Weights of a small mixture-of-experts language model, trained from scratch on English Wikipedia.
Size: 10 layers, width 128.
Experts: 80 experts in each of 10 layers, 32 SwiGLU neurons an expert.
Training: a variant of SOAP for the experts, 398M tokens, 6070 steps.
Below are experts of layer 2 (counted from 0) of a mixture-of-experts language model. Rows are named router (the router's row for the expert), gate (a neuron's input weights, with its number), up (a neuron's input weights, with its number), down (a neuron's output weights, with its number) and show model dimensions 0-127. Each number is 128 + 32 x the weight over its row's rms, rounded and kept within 0 to 255.
Before each expert's rows: a language model's description of what the expert responds to; "raises" lists some tokens whose logits its average output raises strongly, later layers aside. This comes from a sample of Wikipedia text that the model never trained on.

# expert 12
Definite article the. The article the/The and sometimes This, before nouns, after prepositions or at sentence starts, including title-initial The.
raises: " same", " latter", " larger", "ater"
router [143 127 134 159 112 111 124 116 105 134  99 126 135 138  95 130 101  93 150 157 153  80 139  88 150 139 112 188 147 112 146 199 131 150 174 155 193  86 165  71 160 159 112 159 120 122 106  86 122 130 151 116 105 120 125 147 161 110 108 145 153 187 116 143 147  53 138 166 176 116  95 152 117  73 154 114 136  79 133  85 146  67 135 172 122 146 115 137 130 119  72 127 153  96 107  84  93 114 150  78 107  64 145 120 118 104  66 115 131 117 114  80 155  57 103 181 134 136 143 104 156  96 223  82 140  96  69 173]
gate17 [ 99 176 139  80  49  73 101 100  85 152 131 102  73 122 115 113 142  94 145  76  86 139 140  95 156 128 137 113 110 150 184  78  75 130  81 106 125 140 163 112 143 176 160 145 186 157 126 122 123  88 194 152 131 149 109 181 141 112 145 113 140 192 124 113 132 103  87 149  93 194 117 171  85 109  70 179 135  57 149 112  97 152 128 188 143 210 108 109 130 102  79 166 103 131 156 122 131 157 107 168 151 115 129 103 101 113 175  99 109 145 138  90 116 145 156 107 170 171 118 127 140 106 114  93 133  91 132 123]
up17 [139 157  85 142  69  85 142  94 152 157 109 118  60 116  66  56 116 116 131 163 121 157 126 137 124 143 141 156 126 172 145 137 113 183 156 150 111 195 150 184 149 142 101 107 125  83 137  54 114 144 117 122 143 118 117 103 100 116 145 138 100 190 114  59 109 138 115 144 115 129 127  65 101 134 119  80  91  99 171 130 121  97 131 106 128 149 131  38 159 134  96 126  79 154  99  52 144 175 182  83 110 118  78  67  86 141 136 149 155 172 134 111 171 149  89 181 125 103 150 110  90 148 126 133 100 143 104 143]
down17 [136 149 185 123 187 134 134 152  68 152 168  69 166  92 115  92 120 181 163 150 104  86 169 175  91 126 136 128 119 165 123 176 178 173 148  95 135 128 196 161 145 110 115  99 108 127 103  87 141 179  96 122 151 192  92  90 136  95 100 123  94 136 124 135 124 136 108 139 121 137 129 170 130  89 157  65  82 134 147  64 130  99 102 172 116 111  92 158 104 154 116 127 123 179 128 135 106  98  77 109 117  91  87 151 193 111  78 171 129 138 137  78 132  73 111 154 157 101 193 141 114 149 109 157  74 178 156 134]
gate18 [112 129 126 120 103 135 107 169 125 120 111 153 124  92 159 103 153  85  90 151 130 149 145  64 134 117  98 115 170 161 121 151 129 116 132  51 126 148 118 160 160 120 114 134  71 185 106 137 126 134 102 132 131 103 178 131  98 122 143 114 140 156 150 179 109 161 109  99  51 162 161 106  88 169 125  78  51 153 165 142 132 128 141 100 166 147 184 147 110 156 147 202  71 138 126  89 139  90 141  69 108  91 161 136  69 186 141 120  84  67 164 130  65 142 179 120 127  94 179 129 128 114  78 126 200 141 150 144]
up18 [116 184  61  89 161  85 175 113 125 133 192 114 110 106 161  88 128 113 172 132 146 152  94 163 133 122 127 143  61  87 153 129 160 132  65 154 151  92  89 161 147 102 156 153 110  85 139 125 140 109 163  80 103 163 121 151 186 144 139 139  95 158  97 162 132  91  84 108 179 123 148 131 106 141  77 207 108  99  82 132 149 109 160  79  63  81 134 145 124  71 144 132 132 146 136 163  52  96  81 108 132 107 101 153 168 116 148 131 140 133 162 112 157 176 126 127 170 103 137  87 146 115  87 174 144  83 171 109]
down18 [136 111 164 136  66  87  98 216 132 137 153 168 170 142 121  93 131 129 181 152 103 117 135 124 102 145  74 125  84  94  95 137  97 120  92 119  88 153  98 150 140  92 126  97 152 147 146 139  97 138 144 114 141  97 140 133  91 156 129  94  97 125 188 103 131 183 169 128 117 106 141 103 142 183 127 103 105 165 102 179 172 134 195 197 151  53  78 150 157 120  96 186 141 164  93  67 168  98 158 120 119  77 144 139 129 111 123 195 110 179 119 148 129  94 105 142  58 156 121  95 102  77 131 132 136  97 161 137]
gate19 [101 149 142 133 140  76 119 141 106 110 144 180 114 142 117  70  98 115  86 129 116 149 104  91 125 161 115  86 153 151  74 112 202 150 116 121 144 132 122 121 153  39  86 162 140  88 140 142 156 153 100 137 108 154 101 109 129 107 112 114 110 114 172 136 142 127 155  97 137 144 100 155 151 147  91 159  98 127 177 170 194 111  98 128 123 169 104 160 135  85 110 110  96 151  62 158  99  75  96 172 143 109 103 119 185  85 106 158  72 223  72 128 116 146 163 205 134 121 165 168 146 148  92 139 131 100 161  69]
up19 [ 82 140 171 165 110 140  90 100  62 122 101 175 129 155 135 136 138 100 182  47 144 114 123 128 130 189  95 128 196 115  99 165 134 168  58 116 222 136 127 156  89 188 156 158  93 141 159  92 131 125 113  94 131 117 128 116 124 119 114  89 173 192 129 108 118 113 117  91 177 153  95 114 157 122 156 118 103 124 149 129  86 161 109 197 122 114 193 102  92 111 120 100 165 176 106 158 133 138  62  81 115 137 139  83 160 105 200 144  94 117 144 142 141 109 136 120 126 142 139 106 136 137 136 110 145 117 117  59]
down19 [ 73  90 133 192 154 115 139  37 126 144 120 210 118  98 150  85 176  82 154 106 161  76  85 155 122 144 135  82 129 128  59 138 101  56  66 166 118 102 145  90 124 148 153 144 132 108 100  91 152 171 126  98 153 140 103  96 114  83 144  79 150 145 137  98 144 178 136  98 162  68 170 163 162 132 159  98 129 138 118 224 115 172 106 150 109 124 113 160 123 114 134  90  88 193 108 161 104 166 112 103 160 169 142 134 122 136 159  71 127 117 140 121 108 140 157 130 128 127 129 108 124 140 172 126 164 118 114 145]
gate20 [129 177  81  96 171 105 123 131 134 145 211 107 133 175 128 100 157  83 138 112  74 111 132 123 177 120 123 104 142 174 141  59 102 127  86  60 136 172 130 105  73 131 142 110 113  91  91 139 135  66  82 154 131 126 147  82 117 115 180 122 142 145 130  90 179 123 141 160  68 130 118 107 108 135 145 127 115  64 113 125 124 129 132 141 109 138 164 207  91 164 102  76 176 112 150 139  85 101 185  84 150 124 114  97 122 132  50 145 117 159  46 131 107 115 122  81 145 103 139 142 147 149  68 151 131 155 100 149]
up20 [143 134 134 154 158 130 143 122  62  93 111 128 111  88 141  79 137  82 127 135 155 127 121 150  98 141 118 142 164  86  93  75 170 110  90 184  98 156 131 118  99 147 167 142 151 154 144 144 121 179 138 172 120 103  77  62 109 176 102 129 110 153 111  90  73 156 107 146 227 112 121 189 119 122 135 115  89 154 139  94 165 155 184 146 106 201 108 191 134 113 104 156 163 112 179 148 167 173 117 150 146  83 108 122 104 181 121 109 147 109 149 108 122 153 151 144 166 200 152 180 134 145  95 144 139 182  85 154]
down20 [145 189 132  79 145  76 114 114 182 143 158 150 108 150 141 138 105 146 103 103  98 113 179 132 152  87 156 213  95 146 120 119 119 153 140  65 125 118 133 119 124 132 141 118 118 116 153 109 129 157 143  97 152 110 108 103 205 147 152 126 152 156 115 133 152 140 155 115 102 155 114 105 110  74 129 146 147 101 108 114 107  98  92 154 150 131 183 148  83 116  83 150 152 168 114  91 128  98 162  95 140 180 106  91 255 111  86 151  79 116 121 107 168 170  84 126 156 130 112 111  63 109 118 176 190  92 155 152]
gate21 [123  87 128 123  35 139 128 176 138 106 156  78 103 167 128 131  68 154 107 116 179 121 117  88 163 115 106  71 138 118 153 142 113 189 130 111 120 150 126 138  73 140 167 127 106 119 128 137 156 148  83 166 148 106 113 154 114 129 133  44 120 186 149  70 140 163 102 174 112 108 111 156 130 141  80 127 116 140  91 169  75 146 132 151 135 123 155 126 180  96 132  82  87 142  62 142 116 100 107 103  81 129 202 158 107  75 134  90  86 130 153 191 119 157  74 133 138 161 154 131 121  83  67 173 115  96 140 152]
up21 [150 155 138 114 122  77 140 116 136 174 156 127 167 175 113 165 152 123 134 163 142 105 100 114 143 134 138 122 168 136 142 138 120 142 173  88 110  92 116 204  87 122  78 184 150 143 142 105  75  87  90 104 182  98 129 135 206 119  67 168 177 147 142 157 137 136 115  77  56 129  76 122 155 113 115 162 145 201 139 108 114  81 123 174 116 128  73  99  99 171 156 149 126  98 156 148 137 154 127  99 120 118 103  81 175 140 106 199  94 134 168 162 121 125  64 116 154 169 175 151 119 135 150  82 134 184 126 100]
down21 [146  69 122 111 167 166 130 139 136 162 118  75  95 119 149  99 131 126  92 112 143 141  97 140 127 105  92  75 127 118  79 162 125 123 136 123  72 138 192 148  98 142 140 130  86 142 114 117 105 162 183  83 196 121 100 107 162 184 125 166 152  73 123  99 200 108 148 132 153 144 142 131 100 127 102 139  43 120 143 114 102 192 149  99  94 121 169  68 181 126 100 192 171 122 167 107 166 132 129 111 149 129 123 132 133  95 135 109 131 120 135  88 149 160 182 140 217 133  77 112  71 144 114 167  90  99 124 184]

# expert 56
Sentence-final periods. Periods ending sentences in prose, often fused with word endings like s., es., )., ed., before a new sentence or line.
raises: "ever", " Their", " They"
router [114 171 137 141 108  62 172  92 145  75 104 158  96 134  59 159 156 104 126 130 120 156  92 116 153 122 127 172  63 129 150 171 140 203 122 189 157 132 114 173 167 116  92 145  95 116  97  78 123 145 160  87 171  94 122 134 117  80 121 144 112 146  87 122 172 187 113 148 149 154  99 103 110 146 117 131 161  66 102 119 148 181  57 127 146 129  77 145 146 175  99 204 159  54 153 120 158 152 118 152 138 119 126 161 131 132  94 117  92 204 135  86 123 173 121 170 160 139 141 146 152 103 146 166 131 122 133 139]
gate1 [132 166 127 118 151  95  84 130 167 124 154 131 141 102 120  77 120  78 169  88 119 126 165  74 124 109 145 140 136 140  94 179 143 132  98 157 160 148 130 158  74 119 123 150 169 119  95  61 162  94  90 145 103 156 160  88 176 127  70 120  89  83  95 130 145 119  98 117  92 161 122 130 129 150  73 144 126 187 110 189  94 158 106 238 137 121 102  92  95 104 186 136 124 139 125 132  95 201 102  91  93 207 158  80 157 167 122 114 140 165 177  89 103 122 119  89 162 141 163 125 112 135 103 146 104 129 153 124]
up1 [103  77  50  86 151  68 163  80 171 125 112 117  94 148 110 126 150 150 111  76 107  85 134 191 166  47 157 115 107 139 141 168 192 133 154  73 109  63 186 144  76 161 147 163 140  88 136 153  97 114 104 121 143 141 124 161 106 163 134  78 126 208 138 106 117 145 167  91 121 153 132 163 121  98  84 140 167 104 129 147  85 129 115 147 139 100  83 147  96 158  97  99 176 154 157 110 105 132 157 134 149 120 127 106  35 144 136 158 120 110 127 135  85 109 145 141 144 148 141 108  71 143  88  97 124 147 142 154]
down1 [111 125  95 150 171 184 118 197  87 167 108  95  87 149 149 174 115  93  75 165 109 105 126  96 177 107 165 130 143  85 163  85  73 142 144 154 142 138  95 114 192 109  61  96  79 138 144 115  75 102 102 107 123  86  97 140  86  92 142 128 182 111 141 127 133  98  99 144 109  83 165  87 156 132 138 124 144 117 178  75 118  86 152 117  82 144 136 138 132 153 101 148 155 124  93 174 180 102 181 111 134  90  75 161 153 155 162 103 114 131 160 173 104 146 156 113 134 186 140 120 194  97 117 112 153 102  63 138]
gate2 [170  99 168 169 165  96  55 147 101 145 107 160  94 141 146 136 152 122 158 186 107 152 141 154 147 111 172  74 118 127 106 175 132 125  92 173  65  92  91 146 163 122 152 120 155 111 182 122 153 127 107  88  87  92 127 164 126  94 150 129  88 176 105 204 124 103  57 119 148 143 107 142 136 121 198  81 163  80  92 114 135 200 123  58  93 178 103 125 167 108 187 131  99 187  74 124 106  99 140 145  81 112 112 113  99 133 116 107 127 129  92 137  82 133 163  99  95  98 131 122 154 104 129 142 101 141 142 141]
up2 [148 202  47 121  46 112  95 134 134 147 119  94 136 119 161 125 111 123 108 107 109 121 135  96 132 101 124 120  94  79 134 126  94 145 118 123 152 161  84 140 149 136 100 172 112 109 146 146 123 144  72 199 171 151 109 112 156 200 149 150 128 141 118  60  59  98 151 201 167 117  75 140 110 136 108 153  92 141 116 110 151 113  71 167 179 161  84 107 142 121  88 131 136 149  92 121  51 113 109  97 159 111 104 165 116 115  81 141 150 120 144 137  65 134 139 178  73 116 117 176 140  88 136 141 187 132 138 155]
down2 [110 169 102  69 138 132 186 106 130  89 106 135 151 133  88 128  99 154 108 103 153  90 126  98  65 153 111 194  82 168 143 123 149 133 122 133 167 103 127 122 102 122 133 143  78 149 152 145 172 181 113 216 145 150  85 189 148 191 131 165 141 132 142 100 105 153 203 160 121 119 168  84 145 141  50 176  67 179 152 144 141  84 144 185 121 114 154  87 108 141  69 105 145 105 142 168 141 121 115 133 182 141 120 135  71 123 115 160 103 115 128 104 159 169 111 185 151 158 132 156  96 118  86 121 142 141 139 153]
gate3 [ 89 132 137 165 157  78  56 106 132  92 169 110 188 160 105  97  84  89 159 162 121 101 223 105 154 123 133  59 156 140 143  77 199 108 145  81 158 110  96  95 153 131 123 131  98 126  90 105 145 122 107 104  95  76 110 135 116 156 124 156 137 132 101 128 129 196 118  57  70  75  85 119 107 199 109 145 101 124 113 164 103 166 125 111  73 162 141  83 144 120 167  54 137 134  99 140  74  87 126 152 157 149 158 123 143 124 112 141 132 147 134 120  87 159 140 148 118 162 130 163 124 161 114 135  88 124 100 110]
up3 [ 77 114 153 178 184 124 126 135  88 113  91 163 115 140 127 182 125 166 149 133  81 115 143 110 112 111 190  90  83 150 104  98 140 135 125 100  80 131 143 114 104 115  87 101 118  74 104 147 148 138 121 154  82 156 147 142 116 110  97 139  98 123 153 105 135 113 114 145 125 160 127 101 118 145 150 171 125 145 146 164  92 168 166 127 155 111 118  90 148 212 116  52 125 117  97 204 123 160 173  98 153 131 132  76 124 195 141  86 142 127  88  63 115 190  62 107 211 112 170 142 145 192  99 128 144 161 170 105]
down3 [115 151 155 126 124 119 110 121 138 146 119 110 175 131 100  46 103  65 111 132 152 133 151 134 153  76 117 129 200 181 139 120 102  87 140 135 138 110 127 120 156  98 172 134 114  88 145 110 111  79 128  68 134 113  91 105 171 132 173 144 145 161  96 137 101 173 112 103 109 103 124 142 140 141 105 122 180  93 174 158  95 119 151 146  91 145 149  56 143 107 151 133 136 208 131 120  55  84 137 130 127 120 129 181 216 108 178 129 163 135 124 143 170 104 178 172  68 166 142 127 106 164 181 175  92 177  84 135]
gate4 [166 135 173 147 109 166 175  93  97 116 152 111 132 129 236 151 146 123 202 115 134  66 101  95 116 139 108 109 104 143 136 109 116 103  89 174 160 161  74 125 126 131 134  83 125 117 134 161 120 186 121 147 157 143 127 131  92 146 100 164 120 188 128 179 130  86 158 172  93  93 125 119 117 161  93  97 165 101 157 138 100  87 141 157  84 123 160 153 255 145 157 164  91 103 132 155 138 117 103 103  65 130 147 161 108 122 142  96 140 128 119  94 134 116 111 116 199 141 109 132 132 139 160 136 171 129 166  72]
up4 [129  96 143 145 164 142 120 150 179 145 131 137  91 141 102 100 109 169 103  82  65 132  99 136 149 127 115  65  78 166 122 157 160 146 120 118  93 135 163  85  61 120 167 149 137 115 146 191 149 120 159  78 135  71 121 144 112 162 153 154 109 108 115 124 140 151 122 155 105 156  90 216 135 114 123 136 101 157 128 139 119  65 105 123 173 126 198 175 123 122  96  83 144 120 152 123  70 109 136 139 141  91 134 104  99 157 100  95 114 126 208 143 142 109  87 139 142 161  65 203 147  83 133 188 140 144  83 196]
down4 [127 126 169 111 152 138 131 138 111 209  76  66  63  84 110 149 131 144  68 135  91  63 132 135 110 129 165  95  97 112 162 128 148 144 126 124 103 126 121 100 160 179 120 154 142 144 182 104 129  76  92 157 130  89 129 157 134 149 139 178  47 135 145 166 149 131 112 160 118 187 115 160 124  89 129 101 146 177 106 136  83 103 145 140 103 172 173 118 120 164 122 112 119 169 169 154  85  74 154 106 112 136 159 123  77 146 144 177 107 171 156 101 149 135 170 140 157 166 110 198  91  60 167 149 177 124 166 148]
gate5 [ 93 151 113 125 169  77  93 155 116 130 135 110 147 114  91 111 135 130  87 123 190  83 125 137  99 139 150 162 180  61 199  84 141 105 140 160  73 136  67 142 217 123 120 149 130 198 126 143 140 132 165 182  46 127  98 128 115 141 122 123 133  92 104 127 105 162 203 164 130  32 114 138 104  96 184 118 147 135 116 133 135 129 118 107  90  74 128 110  63 138 159 110 143 104 154 107 166 130  84 159 107 185 146 100 112 106 132 119 118 125 118 144 129  81  79 171 100 152 175 120 125 163 140 131 146 119 145 136]
up5 [123 164 117 134 161 164 163  83 111 143 142 126 107  92 121 116 105 152 112 101 128 156  92 128 174 111  96 129 142 162  62 117 142 197 140 109 182 138 148 117   8 145 121 147 149  89 100 138 124 133 120  70 129  94 139 161 165 146 136 133 125  78 172 138 117 113  83 102  52 189 173 123 122 156  96 151  98 113 140 124  88  83 161 114 141 160  49 123 166  78 152  79 116 147 135 147  88 196 144 202 120  78 111 124 185 138 127 117 120 160  98 168 119 158 124 146 135 138 120 108 121 154 104 173 111 145 148 172]
down5 [ 70  97 123 145 156 144 152 163 130 133 126  95 107 149 136  94 105 152 138 157 175  51 143 129 101 137 130 107 178 163 114 113  92  86 145  82  73 117  94 125 172 114 124 122  80 175 179 164 131  79 169 110  65 136 134  74  63 140 110  94 168 162 135  91 115 141 156 100 145  62 108  83 132 168 134 167 119 133  93 105 138 121 130 102 120  84 206  81  87 185 144  61 134  73 127  98 172 120 142  82 114 153 101 128 121  92 142  92  90  89 109 146 112  97 106 149 103 169 166 117 112 172 159  95 127 113 109 101]

# expert 18
Vowel-consonant fragments. Word-internal pieces like ac, at, it, op, ant after an initial consonant, as in capacity, glacier, Santos, ferociously.
raises: " 1", " 2", " 3"
router [203 174 123 114 116 232  53 170 168 127 126 103 169  97 171 124 120  64  89 163 130 163 147 145 101  79 134 138  91  96 123 106 119 116  80  92 109 144 156 151  84 182 110 178  74 137 174 171  91  65 114 149 117 138 101 144 101 173  80 133  88 140  98 168 165 120 124 114  86 136 200 121  87 153 151 142 130 130 121 128 127  95 140 186 127 135 183  92 118 108  99  96 135 167 136 159 101 173 129 120 138 173 161 105 129 137  99 167 132 117 132 127 135 132 109 143  85 142 151  98 148 143 122  98 175 123 125  68]
gate1 [112 152  92 131 144 135  81  54 115 126 143 151 134  67 117  87 150 116 171 108 161 152 141 109 116 113 112 134 140 138 111 120 118 100 168 131 155 110  97  98 141 162 103 169 181 130 168 106  74  52 117 139 133 115 105 148 134 118 107 144 164 125 199 129 141 133 124 188 125 123 117  94  51 117 121 137  88 134 104 211 180  70 185  78 156 158 146 129 110 175 124 148  85 117 178 146 202 126 115 113 124 155  74 151 112  97 126 133  84 189 115 147  87 144 144 138 133 158  51 118 140 126  99  66 165 148 166 151]
up1 [200 109  91  93 113 140  99 121 142 125 142 170 146 138 166 115 145  99 125 156 108 208 113 148 115 130 153 149 151 105 144 112 124 140 147 172 143 127 161 137 137  85  88 133  85 152  93 110 117 194 115  87  84  94 199 115 107 154  82  92 148 151 216 109 123 128 106 179 102 163 152  74 195 115 148 139 129 104 184 154 109 141  94 135 148 122 112  86 141  99 178  85  89 154 136 102 190 134 132 113 122 117  73 120  96 131  79 148 174 153 170 129  88 129 162 150  95  92 155 130  98 164 184 173 140 200 145 138]
down1 [123 153 159 203 111 122 161 139 174 101  69 112 132 102 147  39 111 138 135 120 124  89 140 106 140 178 126 134  89 127 114 140  62 142 112 133 126 154 163 125 172 126 178 194  57  67 125  73 183 104 162 112 133 141 173 154 160 123 123 181 119 134 137 144 122 120  65  30  97 130  54 113  85  84 131 150 139  94 175 109 160  97 133 151  95  84  89 144 103 127 117 164 108 145 147  99 136  70 147  98 107 103 144 119 114 111 158 114 132 129 105 147 148 152 170 119 125 156 175 119 148 131 124 113 103 123  72 163]
gate2 [ 98 170 128 173  90 144 100 151  67  87 131 110 139 131 153 114 146 201 140 112 123 142  63 137 168 133 152 153 162 133 121 138 172 173  80 119 158 127 171 152  94 135 119 124  91 172  89  79 135 149 131 149 134  77  86 186 174 185 120 103 108 142 196 136 118 106 106 125 101  69 116 130 153 114 106 115  75  82 175 141 163 166 104 141  88 100 129 176 188 124 124 172 101 163 113 155 112 121 163  88 123  62 125 123 180 102 191 135 180 123  77 135 108 141  96 129 125  88 136 100 158 134 122 131 174  90 173  86]
up2 [109 104 131  97 123 115 163 221 102 146 169 134 148  93 125 144 112 204  84 126 114 140 104 137 130 118 156 171 119 112 115 131 162 133 163 118 130 178 168 148 172 147 170 110 193 127 132 103 197 135 111 116 137 136  94  54 207 170 136  87 151 131  88 125  76 152 103 105 117 135 128 113 132 119  69 126  83 117 114 106 195  97 136  83  93 127  87 166  92 162 109 112 106 116 111 116 156  74  61 152 129 129 120 131 143 155  93 153 135 134 142  47 112 173 122 103 144 114 143 132  96 147 117  82  50 123  84  94]
down2 [115 126 164 130 193 110 103 173 132 161 155  93 112  95  94 178  59 137 121 119 160  91 176 139  88 138 169 153 135 151 145 136 128 139  72  97  92  90 104 122 145  95 139 170 137  87 111 136 112 114 139 103 135  52 107 126 150 144 146 171  52 138 182 153 162 170 114 150 126 122 151  68  95 122 121 186 114 118 119 178  88 114  95 192 135  93 145 126 134 199 170 143 214 150 136 136 142 136 174 105 116 142 171 108 103  93  97 125 118 134 147  73 153 111 143 127 154 102 163 127 198 131 122 147 175 127  65  93]
gate3 [197 116 130 150 166  99  94 151 151 144 145  85  56 147 131 130 134 186  90 164 174 109 102 117 136 158 103  85 123  96 164 181  76 135 141  53 151 136 162 103 128 103 152 113 110 128 130 150 131  67 117 123 108 118 215 116  91 149 149 121 133 190 177 129 113 191 145 143 125 184 136  77  68 111  59 106 118  73 143  92 154 148 115 161 126 136  92 146 108 121  87 114 117 108 140 129  92  97 117 160 128 144 170 100 107 163 154 116 136 143 156 121 110 135 137  94 133 126  80 134 201  95 120 150 197  91 162  83]
up3 [ 73 143 162  77  63 133  96 154 128 150 189 149 126 164 123 164  93 148 149  90 124 102 134 158 125 134  80 180 120  33  67 104 154 166 146 207  99  77 150 143 155  78 130  90 114 156 107 138 165  87 150 133 169 122 113  82  89 140 184 125  84 133  98  81  92 145  90 134 133 146 199 160  88 138 128 151 134 129 147 136 126 127 158 131 127 185  90 116 148 107 133 199 148 141 138 135 153 171 147 112 167 106 102 144  65 133 120 126 115 154 180 106 130 151 115 122  86 148 150 124 191 172 134 140 162  97 140 132]
down3 [124 143 116 105 168 150  94  74 133  94 110  78  79  78 107 156 136  89  96 111 152  98 129 120 116 141 184 127 121 111 158 147  15 126  85 195 148 103 142 132 102  98  54  78 109 105 144 162 167 116  82  53 157 183 121 132 123 107 131 127 113 154 125 144 128 126  89 106 139 185 133 128 144 136 124 171 116 156 143 145 114  78 106 107 121 103  96 173 100 112 153 156  87 133 161 135 117  98 112 121 124 119 186  53  74 153 149  87 127 149 142 148 124  81 156 130 109 163 156 167  84 119 106 131 145 105  40 125]
gate4 [153 170  99  95 121  76 116 154 133 139 158  82 134 146 152 131 128 134 134 125 112 127 126 157 152 104 128  95 125  85 177 111 101 145 138 107 143 114 130 139 105  50 123  99 136 168 121 143 135 167  95  75 110 131  77 134 136 174 101 184 118 179 118 136 127 141 120 111  86  88 136  83 155 129 106 193  93  79 225 123  78 104 223  74 144 103 137 108 175 164 123 153 141 100 152 200  48 179 203 129 151 118 158 144 113  96 104  78 130 149 116 124 173  92 181 103 124 130 120 100 125 145 137 130 115 116 155 122]
up4 [134 109 221 124 141 179 113  63 129 201 143  66 134 168 146 158  96 181  95 154 112 114 138 126 111 132  83  92 155 135 122 142 107 112 106 155 222 106 159 110 180  84 122 112 147 116 115 173 105 105 175 109  64 137 139 103 152 134 189 145 130 132 199 112  86  93 130  97  83 137 173  88 120  74 101 162 127 172 128 167 107 121 108 123  95 174 147 163 132 129 153 115 174 129  66 145 105 124  98 192 157 107 126  69 133 175 118 161 134 152 111 116 133 119 141 123 172 147 142 139 100 124 109 107  98  88 114 105]
down4 [197  86 135  94  57 120 111  71 152  89 149  77  46  95 131  74 128 115 133 113  54  77 102 133 186 133 104 131 163 129 160 163  73  80 132 114 137 132 136  77 180 175 147 115 131 145 130 115 109 108 130 120  94 134  83 118 152 106 109  72 130  98 139 162 153 120 130 129  85 156 123 125 108  96  93  84 108 118 142 147 127 175 102 104  78 145 114 128 136 106 107 186 132 138 146 125 169  86 140 130  89 133 207 182 106 125 119 110 120  90  92 163 100 184 137 137 148 179 130 157  62 100 179 146 163 115 138 136]
gate5 [153 114  87 164  99 158  81 186 129 117  65 107 110 113 128 126 123  74 123 149 182  78 132 141 119 117 141 185 146 140 133 117 125  89 109 146 137 122 108 126 202 123 158  98  70 169 150 174 136 187 118 116 156  53 130 117 103 174  76 175 103 117 206  86 125  93 100 120  91 136  89 111 115 119 134 160 151  64 120 152 142 125  81 116 129 158 153 152 133  94 176 126 128 153 149 137 122 126 121 116 132 120 126 129 167  79 100 165 107  95 126  88  79 157  53 174  70 101 113 158  86 128 136 176 199 158 149 139]
up5 [130 103  66 138 118 104  87 155 158 144 160 125  29 124 151 192  90 132 139 138  91  97 176 157 117 126 141 158 146  88 121  86 121 157 112 128 167 158 170  94 170 114 153 141 162  84 119 134 107 146 171 135 117 105 130  91 116 161 120 138 120 114 161  78 159 191 105 132 127  96 140 117 144 133 139 144 121 195 113 156  65 171  97  59 133 147 140 146 125 103 151 119 131 201  89  70 103 102 142  84  74  60 154 136 126 128 202 136 131 139 164 156 122 126 147 110  96  94 142  75 118 134  83 100 156 154 168 193]
down5 [153 181 153  51 146  39 174 131 201  70 156 150 128 120 104 123 150  91 161 114 156 108 124 155 162 110  90  99 117 151 138 116  71 171 175 166 161 142  78 150 118 121 124 131  82 170 159 137 126 171 124  84 121  83 103  97 121 100  83 118 149 147 149 133 169 125 150 127 108  76  74 142 136 144  94 102 130 122 119 122 106 142 161 125 132 134 172  95  75  87 126 148 133 107 134 202  91 113 128 153 141 139 135 138 156  95 139 108 121 156  98 170  25 168 110 178 126 169 112 128 125 114 155 133 173 103  61 147]